config.toml
optimizer = "adamw"
batch_tokens = 131072
seq_len = 512
Below are experts of layer 3 (counted from 0) of a mixture-of-experts language model. Rows are named router (the router's row for the expert), gate (a neuron's input weights, with its number), up (a neuron's input weights, with its number), down (a neuron's output weights, with its number) and show model dimensions 0-127. Each number is 128 + 24 x the weight over its row's rms, rounded and kept within 0 to 255. Numbers have three digits each.
Before each expert's rows: a language model's description of what the expert responds to; "mostly gets" lists some tokens that are sent to it at least half of the time. This comes from a sample of Wikipedia text that the model never trained on.

# expert 49
Description: Inner pieces like t, ve, ves, dic, vin in the middle of words and names, as in cotton, alveoli, Indicators, integrity.
mostly gets: "t", "ves", "ve", "vin", " Not", " spec"
router:138128127147140115108136109149098088126183146140123135141163093124159172116116123150167109166124142154150107132073147153144140157088103109169117142137124134113109123134139119117111133141129130137156102122101115109120123139167130144144101138110111177113141141147104072114124087082125178121142146090118152113160151139094110148168100095141135078096133084153116165159133105111122111178119
gate0:120157120118142160141113100121113147120143123132139167100109103113176161101101122101148102168154120112142117088128147202135165145144109165154122128095099092141106130150148116122134131169139197152117071120079122134127152138099123130147135146119122158155171138133106163122142115082140120108122118126111118118118119124167113129101159117153111169152120060128119150170128109137126112134120
up0:085160141089157130129146085100139149125112108134096167094177120071132128120100157110154123136132153162147111116102095148112146109104157092177088144130116135119116139189163101149137142161145159134108098112134186163146149139132128154120117136132122117166137093154110117077139090109130146133103137131118091109115141115152146183072135125111109121134129132136118137131126147127125122117159
down0:125096106104117133146126165122136123152138108129110132124143155124132124146131091149108147085157097097136058119142142103152124153152097131127161134178132134175130142119081096151136177118131099121118124144126113107111114099139154121101143182057094173109145120090108124131129128090137130127113120115160138167145151127117164147091106173115096131107139130067158146123137135091126121119116
gate1:100118141177162126089109142114070128124139113140142151113190137149197119184121120122122126121131121123132102153125126126124133102072129104120127090170119105109140163151076127121113122107119124151155115143111116085166085129146124095125102138179138092135121146141112120109130143112110149128129161099104119151150133101131165091101111110133117120094141124180111099180159140127138123123105
up1:137096148088126133124136129162152080172100115160128097131113049148106129107122165134162119152153148100089154174123131117103138178120143120100157132132083139150113098109145125144110126106151170134104129129090146152109172147159128127106107147145111118138132131100120169106145117108106120059149108155110140129103136120132157117117149152125122150141122124127110184100121115144130178134109
down1:140139120167104105118134113128126149146143097137153134105142099123134100179123155090147117127111081087084110083133148158150114106130111136074118180147130118156128121082147146126191088140126137159103117096124129120110132133072070113110174122136109146108138153149140098141139146123114164131135087108110154174169112143126080127137129130080124142128110151124132149134141111122155124130145
gate2:134136101173211156162126110120083119108149123129174129123111115121141144143140122127119126149135115125087110127086105144122113150139150052102126087108092156110122102125131149138126129114106151129124160119117112097091138123143103109133146084120104072110148125149111142100124122139115135081130129113127114134120113134118116123090146125149155199168132147109170123144150111139160110166082
up2:104123126101119086100120151130156096126126098143085096149162159133146132127111101104119137055107121090141120131119154114138147157108093154167165147133088107153113136181104127118087144127120125132175110138142095139134114130144117142169143140097113120151118142136100146125135122085154081118147131130160158110129116068172148169138131141124101124137147158107112098157109153129100160088126
down2:126126110159146125110131137124155109113141143127144100103166144156111136131150112155179119147172156122130151163139129118087128108111135125156115093133091163128138130117098120151143170101152125126085118138146107097157155082173095165100086139116187105127113125107096128126139119157162125117139109121142111159099133149174157175159144148164124110151145133106135057137117143114157134091140
gate3:176170105173118101126109118128093135135119159125150123135132141175096131138134150125117081163139145172169140113120090185154138119123133141133173160111089128136127132125129137144125170102147155177140135117068138150124112170135131124122075143099120184142089117132123118134090121145102122118154166123130145106122145166112144162126180126115134093136137108167091112125122116113106123127112
up3:162133105123071141070136169108133124156108125122116132124143152159135126165114139149158101173137091115075114096151143099123135118123095120098106132148131171095122152154132159142083145113155142081157146144138106130160158148139128093134119121099141133120091135118116096161125116144104130169123140174147137161095120161103093122094108155160142123134127177127101163129155104094140126109112
down3:098149156116155138130086166109095116129135134148121114108118096118118149177133124160123152141143118059160135142112176093092131157128147142093117122100098126163116112137138147089118137108149133133154140120094112163128122122146123072135111119138099129112132147150141149161102132148109125147151151164154132137151131136121133121154169147110146135174127138063099123086101050160102130115130
gate4:118107129136146110128150119137128139095147164130113150099114130108099133126075147157113134100105129146166114142125138108140173122116136160146136072146083143141132136093117138134130176130108160129153167106120102104111134133128110148150145115091120116150108172150180097129111151125145177081140162130173101107093110101161101121112142105110165110081111142170151139134130170092125096170133
up4:109108111149117116141118131153099151110153144152137146133160120112122116118117173104133138116114151140128117145135113121139138095102130170138122117112138143124081174187072142121141115142156187116162156100123133136126122162142080126199071160128152134134064133114123110101130071123134118083135153171187155119159134126119108135149135139118086125129145110130151134148134129129134106119111
down4:165153106083127113088135109143124108085079118126094135144126110132179105090157119112146121100156147123130127139166165129139094142085132174118090111144152138115124161127128121130119127114101121119135143099159166134119145090125116139145136100137154091172136132143146122149119122113117153121127202150119123089113089150127142112106160101128130116076133115154125183149095158172138151162116
gate5:136141138160158143120146161139106134144161128162126144104118143163142136113123151151142139142188130135138106082115138128134176094085114132093167147127153138123134109129122117078138162100116141125142127148128106120114131158140147092158095134085130092104129156134116114135193088148151070131171150117139151117121131128145101137122169121134115165135119085130136188075115154108155140108096
up5:158127120101145163143137114172090137157111190121065122134156096134135137128110132095125115151137155135117115136086110135108177078113112122163133166114127125095161069104143158143106149143093118178133175125121125108093126106129128144128129163107079122128100132140129150110134112101142139136128141106114138122175119070131156134097135143132135120159169123134067126146114143132147108123130
down5:120150156149069102136143130137119141183130111152092114086168085139125119123132082071133163136077111123131105115098105125115122161147122115108129125116128132153125097118138119115129116167091117128123157122143093094106159139109112144162100102084165106111153116123127105150151122147114173114166156106141133112129138121180112136113086157087132123161118090124101164157103160140144109139138
gate6:142137098138130157088132146119075151133104130139103169111138134092157129103179145115135147147118098119164120126123155147141142147158088110135117141115127106135093176127195122140139136105172130106141128118097159149147133159135125141108140125079116148178112155165086119113109156138126107103132122110126096116108116169119098119143141160158132152159141102200173135130104125136080131135137
up6:119125143163073097070120087083139118130143094104136111105137143173162090138084100117106115122147114128081110147144102135154150091114109123098104125119079132085154134122149128144112134115111080096117152138134117101155117109087121108136133121142132104118136121136124120097128111222141163139134145147130111142166118114118138115140147129094134137122127121100106169102121162089113149108114
down6:119107153133097166157091141150135109143090130130113175126114114158140120123106114148105106134135163116114163111094108093181182152145124100113149162150123127114124146116110147126123164107149075130175177145149089105108122145122113133130126126168095095136147167142103145121142143093170137135128102170086139137138137154150121079175118140086099159152115134125125115146127124172148123129117
gate7:132160099108123103157124094132084145117140164119111158141131142097118148093101145116116131116125140165150124106113172133103174100156122133155158162110153165123150120148110129147188129123142165135154100121134109131126154135144078144175139153135136134149137131187120118108152083070155125121140126119132145102138122103165132136160133153160158122124093155123145169169124164101129085162114
up7:107160119163124089120122158140091138108147146129100145097118157109140106131115164146090144077080144146168113114161118149104105133089127124149165140080152155141112150133167155110183150101116099123146131158161135124121098129111117121162113149133138141127145153139130102102110117164153117117144123113187165120137116107105155166136112084089120094099151122151164132164141166121114117148156
down7:167059133123170104109156125145112155131092120127161118101161137113115128145163092101118094107153119111106147163121089108120169122160082134163140140120148140157125101124080144147118165146115140143129088128096086119124149132161152132095160138136175105115140106132140094143094121154079130077105124132147128085108106112136146131106131109147131146131133106127116087117170171146143127122142
gate8:139143109119076126177107134152109132135118110105121148135107158120159145146149095126141131125163156144130115135088170142146092115117089094131144167121082117072124147138133146124110133144142121132122099171117101147148120130190132151129127154082145107177142113130075106114126120078131145126183114129162074093141132110071124148123154158100113134125118123141126147103158095122144124131143
up8:100148121105135104132124152127079134064113161146110145105116151133157107082132144137113133109130145142123159121129130136120162109100065150124160107153095069106105150144131089125140175071094103144149133152140128095142072119109090113155121158106159119116129103141119084135137153124132123122170117101132105143172134088175116101110127145125115148168150138140124130114150132134123107137156
down8:146120122116087160139089119078145098128080139149132121094099108126085140144116138094139116108109112127099151104128157102141146103114165133114120115092117128142132084111167141176112140124122150082154102179113088139158152120153177125133091134108143145101136152148170135143120160092110154147101125131124084139091150116123136136178116152114169099144167137125133119149107157101145155145112
gate9:148123146143124166150121156150091122110133127143127144111148172160079164101123106096119116112096131124162143138121144138141154145105169194107136100116084092135138150124127136120094104104183123149167152189106118179145111164090125142143094142106139148152122162104151111144096130099075157137124139112171131098132146129141116116125102127133143120097093110141123152135126111100116153133097
up9:125152074107183119154133118113130123078134128110091137123122134136079108121132173099118138164125165109137126156097104154086146131129126095175108122118110127129150131154127122127125076103153127160104118159129130153132149109077119144094124156098141158172132147111111134135132081087114124152125099158143118137116130102193136104127136152130159114156127092132077118147123118116114167175122
down9:146131166130096161159144154112092135124148063129119173115137119074084100118172144094108115138101108157104145150104131142145150108147150102144145114117148107126109153152144112133101119149140114094154141115122117149167150109126146179167089150148140104095138134096159119150133120131162153122121068110134121108143118110101119106145110133084119142156166063123157123112122147111153148145120
gate10:104134169117134136140093125136093140134120116095096154133127135112117142120134166119115131149153138180149120170179135149134102077144167122134148114139113155092115131080113114115155143131174079111144095108110115109130115112102136114131120127119073128143131118150179099135091152137130120110132141091124121101109115132176105092106086131116121144129086118162116106151120142056124165082135
up10:159098102133143143160112074105150126142163120146140124112126137120126177099141153115182135109159102145134104110139122075129119186131136112133057119129114141150107094110118145146115149117144132128147090167105168154167156162182112122120097108111115124183107143105133165127144125098148124134115110110106120148084144114133097124124135131182156144114121112110146155100095119121104136110113
down10:128129136135150114099168093109137172136141154122162079127167108192132142112113177125093118125107135072171106148110143107177156101184099102166096147126148114161141111136141140132131128120086125114100139132074128136138131134101126107130105122139116155080118142137107138146132115148170133138129087134102154158104161114149176121158152114132140149143126134151102135164142161151135114127135
gate11:143128097135131156144118102111107140174146118146123121083102156158128138118149123138155102134157081152170091134145116124174073118113114122106117138155117107106094137121152066135117127112142135119116138121097151150137111113112110151131141149145122180115131154128137104086119110161126178164104164178100135137074096143104141091162129121119132110130134103160154081135147131085148098098115
up11:134094099133095138150109096132144120128151115151153126108101138116099175153157165125127141143135111145107157068121110114115115103145147133149109126095089142134133115142108106104135084155126102119148125101126107113148106145158077147117139141137150120163174173145131093126108111099105180109137101166144080109096107124136097090177094118094135104096139137113153128088152128083127159105127
down11:174152114143158126097116115121074136095154130091164161115104170142116134172100146117135109124152127110138112100093080132147139148106149134114127127116139139135140145146121175108159076132134117174103105159161153111134146094128108111101152162116105140149112161164132174110122160159155148122077118119115117122076146105165142135133133148146118124157157124148149147138130164131081126134083
gate12:137118115137162130087071155174150142091144152116156150129132104135130163122129088143117129142156092122110146122111106107097118144163133129114145133118111145139079184119096159151089115135144127188156124175107104125113117137175128145177132143121132096149107145143098114164142144123125144095185130124149119101115120133148093118141131117160100103093114137136146140153156117183114139149087
up12:157137117131143118129095116116150138091167127157149114134121094155119124144176111091122098118107130117118151118069104134111157156151111109089130147129122133144137133120087163148100107129125125148173087178119112118147119161139170132133129186133110115119100102146137129130140118143190108159166136085127157121123139118124152121118126128180107107138130122099108171168159142162146160073099
down12:114083081131119163122154137084145118112117137146141121121141115166120114125157138125130139156094076110171130162141100174106140145174149110140118118118170146164096141130132121129177113125167087117134126148124125103144135114137119119143108109134079089118122137118107129123117133130079089133131153149121112164159137132169123100123142084113172110065179095147104123080129141159134124132123
gate13:154148113117103121095094169141104112135118133106140146121151132152106126164140117129121092136128096141159112161145125152175167124118125146104118102116080123116085196156129122150115135099133147115105080143141115141143126167111165129090123162159137122127113110147117101124094135120135126065121160132128128100126150148159104113134089121091140123133115096144155121111150087117095152161051
up13:147117138115117079090120207144152077115107161140097148121141159192132121142132099124142101116110096104144117115116116142143165129128085143157105088096089115108125107161161164140129123099098164148159113120124116130126110161128073164122138101118112108102109110127123161131129138111102123124105159141153141131118154158139118134191135157139130122106098133135112131125128107141178101135099
down13:105109131152072176088137120134100104150128142123115142082096102151116141126139121127123127115149102106169119177125153135134119115164120091143148125111109131084083138154126166127151126122153086115155133132157128079192100101126113078174127124134146127116132093110161147138093122109112144101107153123100142141147120142102128119135115089126107122131126130158144194165154114129107157168117
gate14:141121095161173143117124090075115144143135132143132159101190144135130117084161116121140076157112107082107149130123152129089178167123130114113159101145087097137120139102130128137161129154144138133175107131138116128127121138109129148125144124135108130156152174148106100123104115089163156110162147109146133155114102072156155111108140143131126146125124151165150120182134133117146094088124
up14:137105127156142121106127093123152065106112104146168149135107160167100114142100104155137131070111107142106129137155132084147139105119155143123143112127162118128107136160134141096167134153110123113116109138117131131096112143114148113137109078142119129076114126133159155180126114154101134135106159153114133121109170153107115114124116180130075076154113152132190142098136107139122121151090
down14:092122135186134112106142104099124134092135140105144147120151107162104130143177115124164141095112172150128103126128115120178168091118108119100107134110080131120134118093173085133160116118100141158151124150115150175137111117120159141178088103162139124166156139136147109137150118158101094112106136122130180118082138141145107137128179100109176138130102115129135119110144134119137103140141
gate15:126111113096069098131088124136147116203128144127136144099151165124107105114119148119112095138121136142127092100121157124135183086116093108175175147155123110141174136121097165139132102140136130154113108129168175114145090136157130160182144151072121160151143148139132128156121122090136145114119136143134129139151122068129139125093133146123146115097150110138113148119102135120106130144131
up15:162098090091140138108125116125113130144118110104129136170160121097132136087094144093123134095118105117127120109119169119106132157103099122178152150151177142131128122102096102127143095116090115144134103133135132126125104138135141130103116130127110173159176175128126106079121138106156158117104074121128127112115148113117117107143089129155134106051139106154168149135119105117071109162138
down15:144125133159164101135121127125106121107093141090097177122136080105107139108124150154114114100109150124123117086146158087097124114178133118118155176143112158164142151148086105130139098138121137036139138153150124108156094156110101117150138130135110132161129096136148135182086139120159112104109119114101163145115168147133126127150075132145131149167138117105137130140131125118130128156130
gate16:120158127133172160118114120148103109111143154104121140126167143129133119117147115152133125099132088122160158124167139163103134161132096118152195138136112133125103108138118166110155137104155101146095117102147166140139096143137119129119135144136107119116158094168157164161164115113159134108121160081113097156150126139155089140125145133109182129075104116146130134050148118087108145132125
up16:134150126155131121142070097145113142096143145140135118122142118089163166097106173131134170116125167149187128142099133124125133126153098160126156129135143156089121134089115144164084121127136100125124111107168144125142129148132102107172159125161115143121158123105132182125116117092108138162106115092162124111116110092106160154118145122146103154127105118103096152100152145112095061148125
down16:124149123107112107109170145163142105134109071147144175165127113143121128115098115137104130089132150131107142120155124145147149094146130180081137096108110138164121109136140158120123104110112124107142150084135092098140145130184140135103119110081173133133110148109170112110121126138120143142149098095142129103146139111142113153146086146126116112152123126126125112193117175157133163128196
gate17:090089119155141116079139149126125119118120102110142182140122111091149117084110125146116132146180104113150095128131105139103107110087132116131167142137112131119111078090137065138073108136162121153116103176145106118119109100123171081133133163141108133116135105161124114130120136154158158111105152138123130108078127135142114085114161156132116150169138133120143115123146157147110105162097
up17:125150113130119153115096104097099148101127121113151150132115116155124121125133130166153145145121148167157114101158128129150112130163148108112152129110093203096165142159138120136115110149171141166180085110142098156157097135127165146145150130117159123185109101118082147136106162153144181150129120113136105128127128129099126116094117139116132188150114121096114165142162141106114094134145
down17:153159142152136146145082111100134151136063134177089108159147134159161126175125151133145140118102138155113137153131118115111105111161176147140102136097134108111164089118125128136119157105116167095129123122075125114113145114095143082105114144163117109131127126177116078159128147105138167123144185108123129157125152136088148137110100091132137130134082129133154154134115110148122124126096
gate18:136184137114138132124121155137108085173142100117124183086130099109105154120160106125134118156148168166119109121094166166173139103119137138089151127143110095113119180095076136093145089131116144148091130121097124145117126114116102127172133108133130093129140087161146100112108153107118149118128119160155133095133123068135095126118178117130129127141132109121119132112118128091125171135140
up18:152151139119135086110115154176113120133108110109135131137135082109052121124147124115144130133103139167110132143087117166182101146170163139103142117117168100139122150132155140117159106122087115170131124114118113109121122069136106173119149111138145137158137114076170112129065156117074129116132096121141123127121135107104137127108156093113131133135145109141128143092092101140127126151156
down18:133179141099125121140136131116174160101125123074142125094107121147108076130122138123123125146072114134100099097100152129142096105153148123103142110088105159166113115127148117119135132187142110147145119051131083149120179169087141141138161090125092132138117137137126094105113131124148109111094094122143129145114143130137168116110130145122105115090164129136130111092123126093124149143148
gate19:123152117118098111123073161097122110173128106119130171119151168094123130111104093142151060108152102113104119107136121116116143150113083092103138117156065136140140138145130152166140128162119117144154113139115132161157108166138177119125109134140115196154102110155179133163109152096171140127132108118123149110140154139133096160117119147159142127121085135149143121136120138113119153122133
up19:155155103084134098158132120135125134097129107089154147122126141133128134110105125132104077113143095175138115117124154145086134158164088089098122075144125116110119159150171150104160162129133116113146094109151140170156129153102134167109102126134134167162117122150150188128112153103154166148121130115087108143171130111123128170121099137151160149116122122119087134163118134145150157141155
down19:127119112157113130122105085145091128101111112110105104122140137122129131107117124121143084121133130152138151107127104151169163117076096140097084142104134077088119120173128137180130142118107100127130160214132108162133146136098109120077117136149093122105135111127143134124108097148141146169098155131119130150137129105142149145111101087146122138163123101107108104115172081124139091117153
gate20:146106101124177142149117158089104101135127135116102105127106173137168118144129137123140141142172091115128121171125129119098138116090101145110099077158121161088112140093086162106153142080158137159139104146138139142140140178139119124156124125122064133125163146104110129154152118090136089141164161126142141137126132100153123130149177116118137124103123110119122114155122157086108109174155
up20:112165113153144107115120161145142097172112112124113100083112123111096155155146136102148163138124101171120135122118101116112124130146106139139139136137095107132116104086109134140136107102118078167115128141134089116101126105138125104109127157175126172069109114096172084140083152125134097103128099128102146119097161160098120083160122157143111095120122111107085156128082125132146102108125
down20:137143135102102146135099129177099119125144128113126117129112141146131145133163125174108134138151175115107146131102116130146089152104112123112102146147175180122081110131096142133098147148105097148112141143101100157082085081138102155104132143129098159124119112128115106089134136134069124100146165116119110108083122131096156117088080123120112123157170145123130162123100091164125113099122
gate21:136159127103110079111116146144109115199134111119132185095104140103111121143136142157135144166119129124129121127069105172097154102107158110111139141130098119143176109120114092128116153093182185127112144133123151179076106130080127114135133139151127119111121142125121123155109115138134145110158119149151105134158143130164122110106124118097150165095113106141148160113122142078140161133137
up21:101124116135126137116103138085169102133100117123123114133155137104109141145165131102157114089179117113084120116139131114145092087166082136111152165117114115144113148133123120121093109130152108120107127131153134106152144111158130084173108107136148109134073155136107124133127159160133157158141130145131136160077108106117113161118119128119169083184150143125117147106156132203137105098108
down21:140116072127135160126121152097166154106164084143128122142105135107108117121095117161113144113111153142133110106185100084132133159106119105122064114078134125096081113084155131122119102102161139111105137138115101147169136151163139125159080149087108119132135139124124130101136104139117139112158175129131112126112107139151114106136130146165140100108102164132112079110124155108148133094155
gate22:089146113132118150128138107138155159151127109138138152089159157162152179098132148126126110144138136127154091115125165095178133066133158127126114152148122098120156123115142095097118092124151147146088095137131146176124155130116127142143137145110164113159140162100180101137137140121138178134127152117130130093129116122139120085118142112149090180113168108153173132168096114148149093136120
up22:152137177133135155108095135150189114091101143101129161164131067122119140141097094144138118152156152123126148142143116153113105107146159116118140164125137153136161105123088092119081153136118093137136139158092086122114117144144166083122116077158123073103113085110130133155145136092122160117137110142128121125083166123137144125144135134118116142133158117123118130166114120133135099155077
down22:167122166130120158135100136107119115176166101120106128100114127094114162155126140098123111109086145119107073168135098188123115167127186146138162113115128119091085172144118123144140163124135087111142108159131087137128111127136098135102104137121129156166118155156102131118159098117122113078128136127112143144159092144155132148143103107161138108145133133111128116116120157122137151099074
gate23:141154109120091134140130130112095098160118150134135170113105119091143150141135145119151144149156129124114112146115111147109143112100113147152152076118084134111086117120101121132186119089127131165119141162110120102112163102153084116130105135139072159130137109142129158117139093100138122100170142120147152075087150070113102147157166093120111133097120105161087116145110137141133097116101
up23:097123126120094166159129147130070138098132118114110168120108107091123114173133134136100154147124163155135121111143138163119152118110104106151120120129133173109084115129099136123195103124126085119123093121139138074101129084091111121116152128125130173135177142135116156096157102128135132152120150080106139089140119107159141174148154114122110159101138093148114106162127141136132092098139
down23:124088121111154134160133071164141138152139186128154093148173091130127120150122095091145133181136101132119106079142090122125141100162127107105122164150118134131149122112157120119088132139155140145131105148091144146100123109136138162139148142105114160086133141151131156105082132144099134160111117113154102124175138139120172092126061117124123155117134127083114119100135127130114149119159
gate24:122159188166175111084111146108142084096117147156092136144130124134129088154162103096099105163155144145131134138124134127151120117091144138110113120113153119149123156103131154113167117056121121106133096124143111121123088140147090136097142140155100103098149132169141132121121158131125110088112175106147130102098123132135118172135104133157111109119137157104153186157126144113092149143140
up24:122140112152140145106113135123108080140121151114099117152117133131143113201132114114149122158145152141114161115135120137127072095124116145123142165112162106142169150140119155101114140125121159129133131141108106096161071164106104082115166151167091085130180123148104147133163105147165192143125123112092106139131116131111104130131142106121136111153149136093126158123101138101148167116166
down24:123086117139121100126117140131113132110103125113132132132160147122132107107087158113154121130147064129176087139168116160104144143084116125169177108140135111180146155123169107126112110109129144131113165155074121136133151124111157121118154137148151119134112128112076123104128111132185130150078148105142145105118119107121154153150112143159088130106140086088084106110170108115122127122101
gate25:097182118130180114144131117115095107131132161132107101091140094150125108135147125155165151112163172140131113142133165144109105145145097117073135096130087160155112081103112113101124116079149115120124118109058126122131107134131147122093126106093112119087122144132166146122129142126118148121170088112134128151082153111104156127105123136117092126180115129158117150100131136103118131091100
up25:103108087115142109134151131128098131108122118136129150142120130155130136118107129055126121164133117132133108180159158103138136130123127108142115150098120142135128078137134138164122182161119123145125135137117137113114126082140129120129112113128082128137133128136113090106081165168136142081120091086091169133062120102083082155109096127132108143156170076128142155095126118145161134125117
down25:146125102098140096111166089118189119138145104103141147170119130139103135099111118129130143087121142169099134140144092099142141133141129113103122141123090140075087136118136166137161128130122144140118115125138119108127155139129132113079151099103183138103110138159095098100109152105126125121116141061125136178137116147146133144140186097129116134113102153120125120128151167155119055112131
gate26:156141148124150139128131137171112153140146142139151179167170104153134134154087135118118142124117145140156098129159121134146171126095097119127163149091162170126147106133129105145162095085109133120146140129118104094138076116119131130163133094104098152103120127143123137127112113099159153116103134176158117081106140141115168175160153120114165116139123133169126167165094141086116096154120
up26:136120129114130142115108174128125138150130153112103133152173142144069127102115116083137179094141128092144137131097122137106110112141149100113111100130160102105150106151087115154144125122098155149113119091104140080107160120109120133145151126170093137147130168137107150156082128140178162162123120117146124117127138106164098165106103146174123088117128116111121181156099145138118179143138
down26:101127168118148151129138127151131121184094117122112148109091123116155121128142091115153112097122119110106123154139126107155133136141062107106098101130176133143128146140096125099078101117125157155108167162142192147164104133124158127116142122172099096150151125133056114146148119138147155093143108123174128143138130134146140109115109140163111110126069167140133134121121173135120123108123
gate27:124135105159183154136123113131145111161121146174143157084109123108158128097134130090150139130108103117140141124093137169123115160125121082170138141137129147143097115138104141096115112147152170116121169128112096135102156127147130115126132137090090102142123140129124131160108062166160122135154161106162137120146113126153143116114145097164134101175102144157110135133164092117147200144106
up27:163109123113116139148105152142124108103127118116136123127139132104096093132145075135119103122154163151107122088103086152124104136124124114106127122132119135153162167147088120115135075124200162172075117155110161118140122158087075154150137136077172127119086136124137160138162144115145117156134151171110118097115132111144132087108117122106139148109171121113135119168127138127105108143116
down27:101113114149149136172129141145084145154165131134108129150091107183108127118138138172129145127156107102132172120153137125153111071103078139138105116123089105147131167138107127140128101113132154127138176148125137134105083150138121157140122140098114153100086165082135150143074147177131132082110151123171100161136121145107110117124168119135123132096087132123098103121125128126125159135101
gate28:113129137106129157119168082170082150119133125128140152091211170098146148116126072147135089124136135167157098118103159172138145110094136102158143122128084106139137127148140122131106146106139115125163135110124146137141099192161159137147136111117151123127124126147132079139168098087159120110128140146133135124164102109110114119134098116153112161140149164127134127134119107095149098121129
up28:132150147132106115128142140146152106129130116119146141076123147127100132103130148167124124196138082136138114070127128131085105173168087155128121140144140132163149129097092121100131100142078111130135110137171133154137152140133166148088141122144126145086148154112134100144070160135122114153134147120160126174121163103143099110142122143146113161111146139107121166135110111159153164155087
down28:104121158084113112140107099135183131111093134161144144160106121162149151127122135117127143110140150093091144125138171130147133136107096122125100100125147095134143142099158154129127118125112162108092154120126165113114100104081097127153105117083131172154102108095109143154139116135103130166134169160179109120190127126120177096117110127116112143106079137110157173121109111137111125120097
gate29:122113101091135097153102150135140100179106161123106168063135144112107127121155125148132104123157146130133118136135148167158135141117145129094143161134090125127127140107116137129105112113179138133078091091106178178132129094149165108130104115131109163115118111136148120169130155146098091109150124122120104127140124123120118113112104170151121123139101066184134071113098134122117134116149
up29:099136150143123159153103079125108152149107135130075152147122172128146130122121087168168106136102155163133125117138200153151112154124151106152111160134161119120126132133127080126130110167112119086132098138126153175113099113128116142172106102109111144128105112137105122136121134119118162134064097143114104142113100124083141144096118134132116115120135131130117121167110162071144122154172
down29:133126123119128086144114115111123119179169091133156126103093125174132126113146123132132130178159110106109101147112177149130118119146151151141161132126145134104186101136126127086134141110177142149119085118142092131120127151153114105140156103120133150108163203118132132124134119116126172119135133154125133135136174163138178167137124132115161105082172123112119130109092149144141160097163
gate30:128093129156116134094084128141111156070134116116141140115129165120102140164107129201134092108156104134138135091168130154171142106087138165158125156147136151077136126135112155123134152160129131134148110108143170145140131114138179129131110150121146094124161114158118143147129124102118142104100140158126131083077130115077126128117115136101142160132147143126139134117140191122102105164103
up30:128128122130148099087127180107097125137090121129151141169119100138108155135139136121136151103099140124165112152132123123081165139106129122146137101109154141127117100103131143148169099133171127125100130114154113098155125153065118140098119161141114145174160160166154132134084195164103136139088139134126091151111131128143141146135095142122124097059123159152118115126146137117112140094155
down30:150120134104104133126097161123117141109104145210130096120129080129100179120121146152124146118124124153144142106137156101087125124107102087107106187103145119122137109117127131126144130158122134117129104168117084106088092090179174104127141146126113137124133118098166159146121142154087134115164149110093130122124150111161133114184140121126115141127142139121139174159118114090142116153158
gate31:128151098131144167111139193131110146155150112145159126130134163145145156114117110099156101137122115153155106138186136120171140109129116141131124135164117118118087175095125095096133084130123127108096161133123117112147128156142115127115153116123108106162123124123123050121135165115129114087100166184124141080078144166120124152146127169103132110116097156109123097151113123130135153115118
up31:128127068124130128146177154140113116120185141151178154132168094106132150131130109093146145166129113108168121125105115132104154074171131133143097144137134114157100133110146119147155109149091149086153129112126165153140169139149118130158135112144089119183104107143122125128112152160160195113147134134139130137107150128129115113090099155152120104090116131104153138126139095140130166108113
down31:149082121148143118085136123138126124136128102147101126110090124126114135082083156072096153083137090172114161099134129114109135130137152111091146163052119089125142145152133102093100115130124136107150115127114141145132165162166130136159132103115159129144115091139133118155101118133145146108144136137139149133149102118138063130091108099133129134132079147120115117150121117116095160176105